From a checkpoint of a small mixture-of-experts model trained on Wikipedia: 64 SwiGLU neurons an expert, 411M tokens.
Below are experts of layer 6 (counted from 0) of a mixture-of-experts language model. Rows are named down (a neuron's output weights, with its number) and show model dimensions 0-127. Each number is 128 + 24 x the weight over its row's rms, rounded and kept within 0 to 255. Numbers have three digits each.
Before each expert's rows: a language model's description of what the expert responds to; "comes before" lists some tokens at least twice as common just after its tokens as in all text. This comes from a sample of Wikipedia text that the model never trained on. Tokens count by the router's weight.

# expert 47
Description: Closing brackets, table bars. Closing parentheses and brackets after numbers or years, plus table cell bars and unit endings, such as (2019), ft), % |.
comes before: "\n", "\n\n", "; ", " | ", " |", " | — |"
down0:094117118160132114121127118109115144180151152116121150114103102121106114097127095143106166153136108146150126134142142143158151128120099123112105189101124128147149171175113156179188130091165153133135091111106128145135111135090135125147104126080180112111113115150099139099150135128133152147098176113103174126081108141171156114113156115120122132124110092106090122115103141128125150150116
down1:158128102142106117126128132142115096118092119154143079117097110119116124144131152093143103106135111127127118099105145120117116121151113130139114038113178127157210105111134114124147133148130150111106112135109111081129146141135150102134066123152146104151093128099124117116139099098124072125105150140092112123154140145113167122098100159141160100144181147120139125143102114119145124119092
down2:147114092135156135140158151109109140141094116074185158109128104079163088115178116127155089132133155122099136144151132133124109129117145135147141089107114148127129124129107107154179137134173176110146106125125078152141092122140158127142137134137099155112077075147113126145140141136135106150110178168125086134085138129143147128138151140144152121103167111117117141127140133100139121143176
down3:121127148130176140096122145102110091096109132122129145160138130117157119088149147128109116137088092099153175161122110125166123159081116164116147166161111142100132137105121109130164138139141112107123184164133123125143090152115164104128117168124094127111146168134154079124111164132157115152154117145125118111090184084133143133173120147143127158146105139144145101115149149145146121161092
down4:118172139144127155127149077164160137136112111123127108122105144129120162163153085093146157118077121101187106135091122127115113133121107100115123114145147138085124119117114160140122160103084111105129103164126112108135126145099097096130147077137179105154105115115102121144142080121150156130131141103157157128154137142103139157107100161123105145109086169157107158124130145088117171138129
down5:144137117146120132104106187135109148159113182151106078148103117139102167144115108113142119115144148133110115151154126125158134095110141112141164087119157152168118133155119108137082085084107133145142179111159087106150110140149119121142102152121142121128124122161099098139078094128150164144108111073141133108132105106147142126115159126167106150146172160132102104133131125148157170122128
down6:161156106119129075125153145139121081114120157194139126073144121126101134147135149141166120111152101134118091099164142124112146087140169153151135111127132167087107088120144120115130116166104098176111111097111128094147113122148112151127122095140134144186184124083123137121128116123111107131097158116088122103100113132120123166144127145136133139115131120113093113105114156090148089112112
down7:143129096144139122161132105152166148173111093093114119123164190171122146131114112075141123105115110124090151138089138163112124167150128143105106140138132108115152139199122102138158129141112141082138143153144117141117108158105117107127131078126124117128145082114099130131158136108143092131137153092090118063155098108170139136102105126125127131104112171129148151145140123107152107115133
down8:116134117152127144132093150150096111124117101130142151131101148182068121162120123075139144144171162141124161128146153171115159144144165107167148088096088056131100141105166153129119128136119171123123164155121138125127121137121132105128117119122152110143128085133140133126095127148155098118083113130148152143110159076150109145149158150153145139117165167124137152138157118089141133128117
down9:124111163097093129138156128099140106101096115140159081149129112164146126086124109122102137143134150138130138093137091131112135123136150105148098113130103160130125104159123126096114184122119127122121107115132087114147079132161150076096174101139144137107089141148159131101145133117144130144138152085153138129108170129145134112113112104121082136138104120071049121108093153118127085132123
down10:100110093147122103112135178140157149166142141090099158109141110145109132120139136156112085148116131136127062130129120123170149124137119147093133196095153151142128114144143147172136098135126109084097122135116119148131120117124119100129088071139139118102151101106081123161144137147104102159123114115093107145125143140132072122132134121139162118143086171084159116151127134163109101142144
down11:113120108162161132133157118159103106095087125095100151156115102090152133176118112106092107105141138100157174118154129139144108120111152122178119132138142121145114096109125183115105104133101104152114156181120116116118134085119104140115122109125105172139159147128123112131106114103154173100163155106145113208133133132140121117132143116118130104098107129133112120139125126068126138160177
down12:100149141113131116126135098177098122136103128151091132105123118104171106123125115141126126137086115100114126105107101121114149157127133140123086204156137174108085131091116135174123130113150114152115122185097168159142208086143124117147127163126093116125132132133119153103114170145113118114118078122094129180129116132125113125123165141132155143156166099119123156128128126123111135137145
down13:151196129136111123097175134166126155142130159173113095138139131131091150122142151157171113160149113140108103124083120143150119117147115124135156189116137123144103137146171118099165120138119114153161161092153140146164142155126128137120094137122099119136094114099142116108095155141169116084107142095112133114151138098080103119140132118155155114138104111101120084123095144146116152110085
down14:161129116135166108119123134140128128137110124104157124153145145093143105148130074134117151057108159149141115158136170119145121106177123145138140130151106110177116121117133141159140117073168086137133111122109153110187114099117104148099160163184109142129109108130119139087153160144118132134131138140118122116190125155124154112135101142098147118149149118119097144151147131083160131174131
down15:145161124119117099143109154090144114129107102086157162198163103125135131136112129126125131122145113179156158129151130139101124119131129134159164086127070091148125151130114152156141107114167128104111111069143081147116139123121106134065140152130130143144118141135151144065131155094152141149164144116166113111132133121131153136114154128112138108107094130094121118164135152109113116080108
down16:105125135110103124132113174170096126122140148157137117172128137156148165147115153151117114145118102180086111119127139131112139159144127185108128144174170148164170167121124095143130091105171133157109113115090144133154146136129121165121156153121105143095121154152091116069112172100116147117161117116153137118133139149120136163112120149120090112114177106103101114168128119151100121122124
down17:127098132155149119145121137112144116164118152119124173100131162144097166103128124163185156150117096136139144120143151157113143125157136145156133118131163135102163119112132138127161096138200134112106148139138129086142141127104126121122105145085140168133156131137086162120172141162131099149155138141104111129171110120125102088114168113113129106118151162122150176141104148116150088097186
down18:109086093115119149143146114129097142139099144134124105156111110113138129121114113137147157086131100143112119095112151119107123131098158151178161132126171121124104144108094121168150153153147124141164136160125176146101156134125114136095140112149155056111094153153140142123150110119072075157126145134128139126144135104105170133126166121104132087147149109100099121099140112154129176166088
down19:160057133113135143114143110103108109165136121164137091087166119095126080093107120129134141101122201145138146114147168101129163160145126118149118134129132190111082123132127142144092112167119093130128152137090150142156151118146088157127125110164096125124127131154117137125121155133111124141172087114162144149120085114140107142170106106109138139142142127132132129126110091099139097150126
down20:101133169145107114094136104162116121152122138109107136131154184096088097132101172102139140168081095168132137082118117146137161138099159139108114144112142087131141094141132133110131160138112088105123137141108149155144165119150111131163132077144157079139125098154106115118134107137136157114149126066104125111119132148141160096139130108148083111129100120157119119154106146127177154129107
down21:096100116140091109113120154178140130124154145151131162148171134110147096137100138147084159147143153142051126124079111099153107130153128088118098146132152111103124140105136110128153162145132122101109112100109145172104140156152113117154145138170133078105164139130123164133113129162131113130161111098086149126162192121108118119148121114137091137148099134126117101147160126151112094125120
down22:096131128132104145149144094108134112133147162153160130113164128090158134123138155143116125117111114100136159130114158158130139079160087122094091149127175157132120152118083126148113089130130104149180092094136107139150128112179124139122092154139153180127164104159130130131117123132122082126118123104156126158124151121143127134170162138135103156165163104127087121148139175181120135122160
down23:156108118146145148144159078123118166172135128075156154117128164106097104142128160139139101143144130144098114126128134175091134089118137130131137126103132107124166143105117164150117126113068152128127109128124101158102147137099121117142125106067136116123104125151102136165140118083105111095123115102115051100143133143122104124129114106171107080117095124123159144144103162159128156109143
down24:130126102152091127126142145140101110128111124156143125181140127109134141138146117172112166168141130121171137138130194144118109124115161139104091094139113102137131109148171132156144113143176138159134126124125089132090111119163142141127128167140152166193127134124106114067156119183097076119130133107112096153126108109125090144134087118132096124138096167123115149117110100142120132141162
down25:164115141133110140141131118130131121107152081115182151110139148186129122152121075129099154109129127124104150098108120115170129132164117102126133089126111112133123132127154160158119108113138177163096106164132098104135182077126167147163109165105116142153130142126105129103151125154155140146129113160156154129138109118134098084103157129148186141144114099113121124104121126133157143158188
down26:141113135081102137086128175161076110104120119152107116142080158173134126147110077130141096108139183129113135148113152126108153148128147130150125095169113131146193140149126111187143114119167137147161110107113106126145163141117132139118123161106090172124167124161113124110148107122135110104125111146171116138131127111135135161107180091133124114159110111103135134136156092112139141122112
down27:135141128124114135145088134099114130153070110103170145136136136123135135137093088098108138104177145132144131113144151144153136112126120082141130089160105108127057139079167151144118143142142138140142143127128109104140109145079087136150124135117128128145097122159156085122095141143136157151157160128141152120106155109088101151135121116142124109139128186129166163061148108098153113152126
down28:117120183129122116111107112168162123114127129150120128098138168127133116112131110122160079131121161122130127142121104122105144142134097104123133134151121138146143152147059098116133151172145113088149114187143153086086122145124161094132119131148155040110161158151105135174134112122128145159125112159103139137172108155113171144138120136158121117136127166123126112115127141145175157139119
down29:126112166111119126100084126117186095054148104139141108087118122144158137111066149135104117085149124122108124100098144096134128147144118139103161133096128116175098154143144108136149186180127108139144132108120102112123154161156105144134108165145123130111142113148107164110132110138099149147136126172110113146081127120127119171119129133148153138161165094162137147116134109143148123140107
down30:115109086106096107138135168127103127137114126145148143125150114105097121119129116115125139181161158089118120103128120112139125110175122103174142101121123113146158081118179128108105133139123121120125162132119126125141151137232137103161149127151160096126112146096156138114091083109142142124122096125121103148101151110115104148141103101146107177179114115125147145145085099135155144131134
down31:131122130117152152081115087108105123127138131144128107144157137124138127103115127158128151139165090188111179144131182121148091146117108155114138132122112132160116088121149102181127166151190108145131145116151139140123098116117100149094182151152156130127137102125147144075137130136144181111165112147115151127174105141106133135149116127144116126139154152181136120143143121160146086160117
down32:110126191115151086132116149110154116143128153133116090136141107136140133101102104139070096111165141140097117130174121162091141084130114168093118170145116109177090170116117145140143151118102149153131162102147109142139149128147125137100118140137162161103125145117158139124105144163152074143133146139099114160125141108120071142160138143122132156135145130109167108151108156151120083144120
down33:097137144144156118150131135131074088102117130078139133119108158146154144102131123098125145135132126132108125139116150120107126160104107075083125120092080112124139093115159133102135111150139128099123146122158083137171082118137135070107098109143131174106137118142127116120093141109159101075157114142158093142105125137111080079127128106117112121123144164117089138132145101118100124075107
down34:156091099095166133129169141110098173156143113097140162141150144157087141122153101122129162123157145104150105149122143172107103084114118169129125122160119115141128094127133130122109076093140183087116124155108172159110116141099127130139142103136121124085135121128141162134154147133105103154095108091158161105177159110107108106128151153113114136107128111113117127117146099117090081134132
down35:125108177128134093122119105128117175132176078131121124101141153136158146135131108198122157142115113131129120148086121131098111139123126129077167153131110110156120067132122094134078144123142113156169158128158109160138157124149127128132118160177091104133127153111145132189151136151131139099111095116173106144136109128123147137131112145163111146146127153129094106136102122157113080131144
down36:161140138125161099130096078110093112145103136124102080146156195095137182127132143089120111150140078140111129172140125130095138156112127108128148089181120097129136112092135155148099164096130104163110134147145116098118147111105143140114162144108121102138110118124108104155145105115141131115111190144144153127144122142114135155090157146145105072104100146115153154101140139120131116119119
down37:109115115136135136129147157158085137120097108147128133148130147155102117138110075131118111146137140108109176130148144130110146165140090131160083141145152108097146149158135170206144099138160148088134188118126115131161167092084113141133134128142082181124131088150138089126116133114148125094102117129109127129130125094177118112109105138117121135096145172107144117127125139113149114119166
down38:109145118136130141127085112142128099139087131122083158145081161160138158126123126120155135145146081175127143099142128134112156169094148097144124099178087145125136124122142162134135087149168133165115102096070166089141099133115142121136132130115141133146146127167159101133095135111160176115136115181130165107126107149134085131135166150135132135109178156126125149112146120126110122105145
down39:122166171138176110165142118109109126149135136151131193116081109169119073095154166120142138123124163127111142129108105140122091126162066122093143149095145111163108124118078123115128171118124123145141156128143122120119157152110142125156111155098162132172133100129114125137130159149122124138122087176083125115130147084162108142153121110146118113106136151112128081116098100122126132140116
down40:147152154122147116128168094135145113132175149144094112101131145167125117097093144168131132133141113095160152118094101146125095081125101144115154109112132130142111128141157123107081129160062143139139173093145090127109155188152141100116103142156152077113112165091135175119130110126128139138132127091129102100135123122160133162149118119137141151104135125138156153108118162118101154124087
down41:145171107135114124173113115123086110173101117117112107146120125117152165140095121090157103108135113158090128126179148146113100154105108183084144082145125140133126150080133166114143138130151076180125114157119143114123114113112114146149135172121146117136102143111111115110119132129151125125107150139099148117127154166073157130093144145130107096075116114123075124119111096150106137126127
down42:103126089120105142172143099132146109136129140140172128121122128075094138129092139152136130104130105149101117141123162132146163095111155151126112150134153102120134132125142143099140145119138099116165090138155057126111137092147119154130147108157110086110098110133150156109107165068146114121122136077086112090124109164088123109130141133128125117162077144124092131148116118180124134169100
down43:097143147127153119150082146115159117135112170127092076109161093144160134083105108141135088136125145193091122126133161131111119128123103169125133113155133152135093144094131161181120153123119132126138092147162156103120100147119122102120155140133123134115114145135081092124141154098129088133177151069137130146185137147131111126099127145109163139104135156133101114125108105151112145154130
down44:121127065136145128155172149107100127132148135100101118142176136115146139113112159113147119147109119102147085146134108104132137101133117145089074148151158188110097108161126128129118155094119148160114146163142086147099139137170166085114080143177118128154108145110134137157128109127112101132134133058118105151126162144117133123099089136110119151139094127136120100125132132153136151153103
down45:135072140138060123133165117167153160089121126110085137154131140183105110127113124151066130137118138089152137141114123114126127134117110130131114143133093130098068135122129135150154105102136158100124178149129132145104143114109109140142139094170106104125142136154115126128107169147136185136099106143119153159120122162133140120108060143120127114122100100089156137122133132120118138146182
down46:140128109151126124096143142150156147100141162132097140148108118082095162160076144155105097132089110141125131124125161142139129104097134155124129139131147136128118125153184143114127123143109094143109177101138129135129130141167075112156141060129138100100125094121156101142115159108180193114167123120126109144097158155094123127131144134144124131154132107148145079173159133135111131158124
down47:121109179095146155078151135081128136148098156116175117107131121151116101106148118125142108132139182084130113116162153135133124147160101104129122127116150164156129135124135104114133112127168131118078132154163119103137127120130174139125107157116109117134129047149094161147081098142141108142142147131095097103147133135139126111124128087110103109109143136114141079136139075128135085126164
down48:158123092133120093138092134115106102130152115108143157070129121140135087148158159071155139132127197088145148113093123154161113177163141117141125135128116112134146158145138109104182112184140141111094127127099111175112102156111106123114111117119095133136122124124155166111167143161135140137126156136151123128120104103153114086143119157117140113157121088103164144155086132125130107129124
down49:173097125155136149118120096116135122152167109084094136153108159152177114131134155139114135138108113130091132143139142132083124131098110135081097130160096153145107104148162137108125123133154125191141132138101082134115089132107080129100140108166091137152110101144177133163111168139136115109112113140165166139099143140149115097144104114131094113124126174138119137160105168103101110138120
down50:188144123141138149114132136120110134138131145142133155147136177140152106106136138139128107140147133149136092139124121151151114129173115149139094097109139105188104135131124140175101080134142172088189123110142108120160114103096127134146134121121136128123130125139134111171106123169145135140120142134140104083126154125146076087145122123199138125162139091129137121150127146102057110093102
down51:118136142120091176088121154097130128140120132122109111163143130129113131119186116156167108127114167099096076098110148126164162132131143121162125126112124130110159143147132069159132113090124128122159175162154124207098124134130093152144129141137102107117148109133146061127111166143126125104149128134110127113148112097141135124133120104109100097168108155121136115144074103119119117125153
down52:118144101142150164146109118110133134094136125105121167137121113163101105134141060129138133145118158146106145119135157133141137112100114128156106148112107110084122151148140131161162118130159160092127132112128106151113084129120092088133117079126122162133135112148160086164131166115145089130180135136088121137105118113152057082109111117112132101146145158113146094154132151094139097175130
down53:166114088151144093135175118120145133102159154138131128147119112099100141127127121149113108167112091114133098152116131081124071074115146136147139120097142186078129119168120135125120124110089141113121098142144122095101123142150135122144166085146103125148131146082120129149131138147094141183146122123116124154126120144126146113129104102161125123148069088093119135132098178118108087121147
down54:135072155110130109145138160096130131117154140083101082172114121106116103116124098184102111100134132124114126132132114127107128112153135148114084166119149145146137108129118118126101164119104136105142138134102088149125110106122142149120115096087111096135142112130117159147177134096116136134174099127157118133164143159099160197100114111144160104145167125123118075095163161145150134141104
down55:122162153135135113161119154124142123077195135161147095135086102118113093108097122125100083113164149134117152153117092172105077120123141122098088116106132074142116166130100146093145123105105133128114151121144183131132099107127134140104152107108146131114164183130173136133132098106119131136099113125145121110134133152112121134120120148159149094120127124192164128126122133105136115150093
down56:095131123110071183123141107135173162124141113152131076135133113115135144096123143104145136141111132143159115155104170096128069192098108134158129149125125148132143091111124117129116168109163092094127142166128194103107154126154135114122145091114112113076136138125096142147126168132123131090132148132122133112112170164122149118090109095114078114101125115112143132134137143137130134119125
down57:148093110137159149141088094125124105141134132144096177163142135127140155147160093097090136123151091120133172163125117111165097115125086107114113098128142102104105131126145085149130108125132122145115143113105124117150149090122131144127124116141125139146110132126168117143121144139082127102131077124113116125112132160133071143099166158120116131176142164092128107176147123082097093158187
down58:100111137106136125099143162109136106111133134100130105092133125136141099152162112130112072166134125173131097104104120136136110116130166123145152106132147137154175137170126101174146160127127124157099120094137040148161090156112081114083145128105147123122114168118110149129122081095087131125124150107162117146126156128143139139137178116124137135147126114136122138116110161144174156102120
down59:126117122099132156136151156148121124180124161142118139153162127150113168103151106098158129135144113176158063107102139111137076169132108114096140137082166150142141129159141140139125135148117106103126155136086113147071103155122093145144092113110118172151187158124101111158126159138109142168122095119127131152164093131141135116124131139118115111110108158120126149119150115144181136119119
down60:130093177165172148123123079121132148105134134104105144134140125166142130090098108164137132126107142123130116114127148130132147111112100092151102131129124110124097127099091084160140115145157188112139170169148162087119141109143146098121150142139147113125169101131075132144157128168147167168100112121116118114152162149137064119104123113134137118119132162100128128110099158147097131170117
down61:087100130128112113136134091120097164147170130155091123152120102117125152129133180119094160127117077151098119134147098145091166119150134148138133176123145145073152129141118077118145112081081117160125170137126119148128166148139094133168102150116157113104137152110107115121113107153116136091101090137098121140093107140100143129150096132134131142157183106111128117127142135121075140129130
down62:107127098131153136096149172139137139144122092109143121114119125141113118113104096088139117104163153115136108108138135132102147139169140132117147107134118089102103141114126125145128098144137160154094122142139132113142116125091144133127112125112138157138152042109119144135179102139149113145124099144112098148129159109131081129152155127129226178107151113135165085131121107080130140145093
down63:130132130104130101130146114181119144106132127127127137126117135128134155106157092120149152112113129117128122120111072076154148133105122177120154166153121156146109145182107138128093123139085120134183165104120087113118133129116195098136121139133085105091086166116121096137150115101091140149145117113136114140104113142100109151141113131092143176140084118126124176101139112137104177121131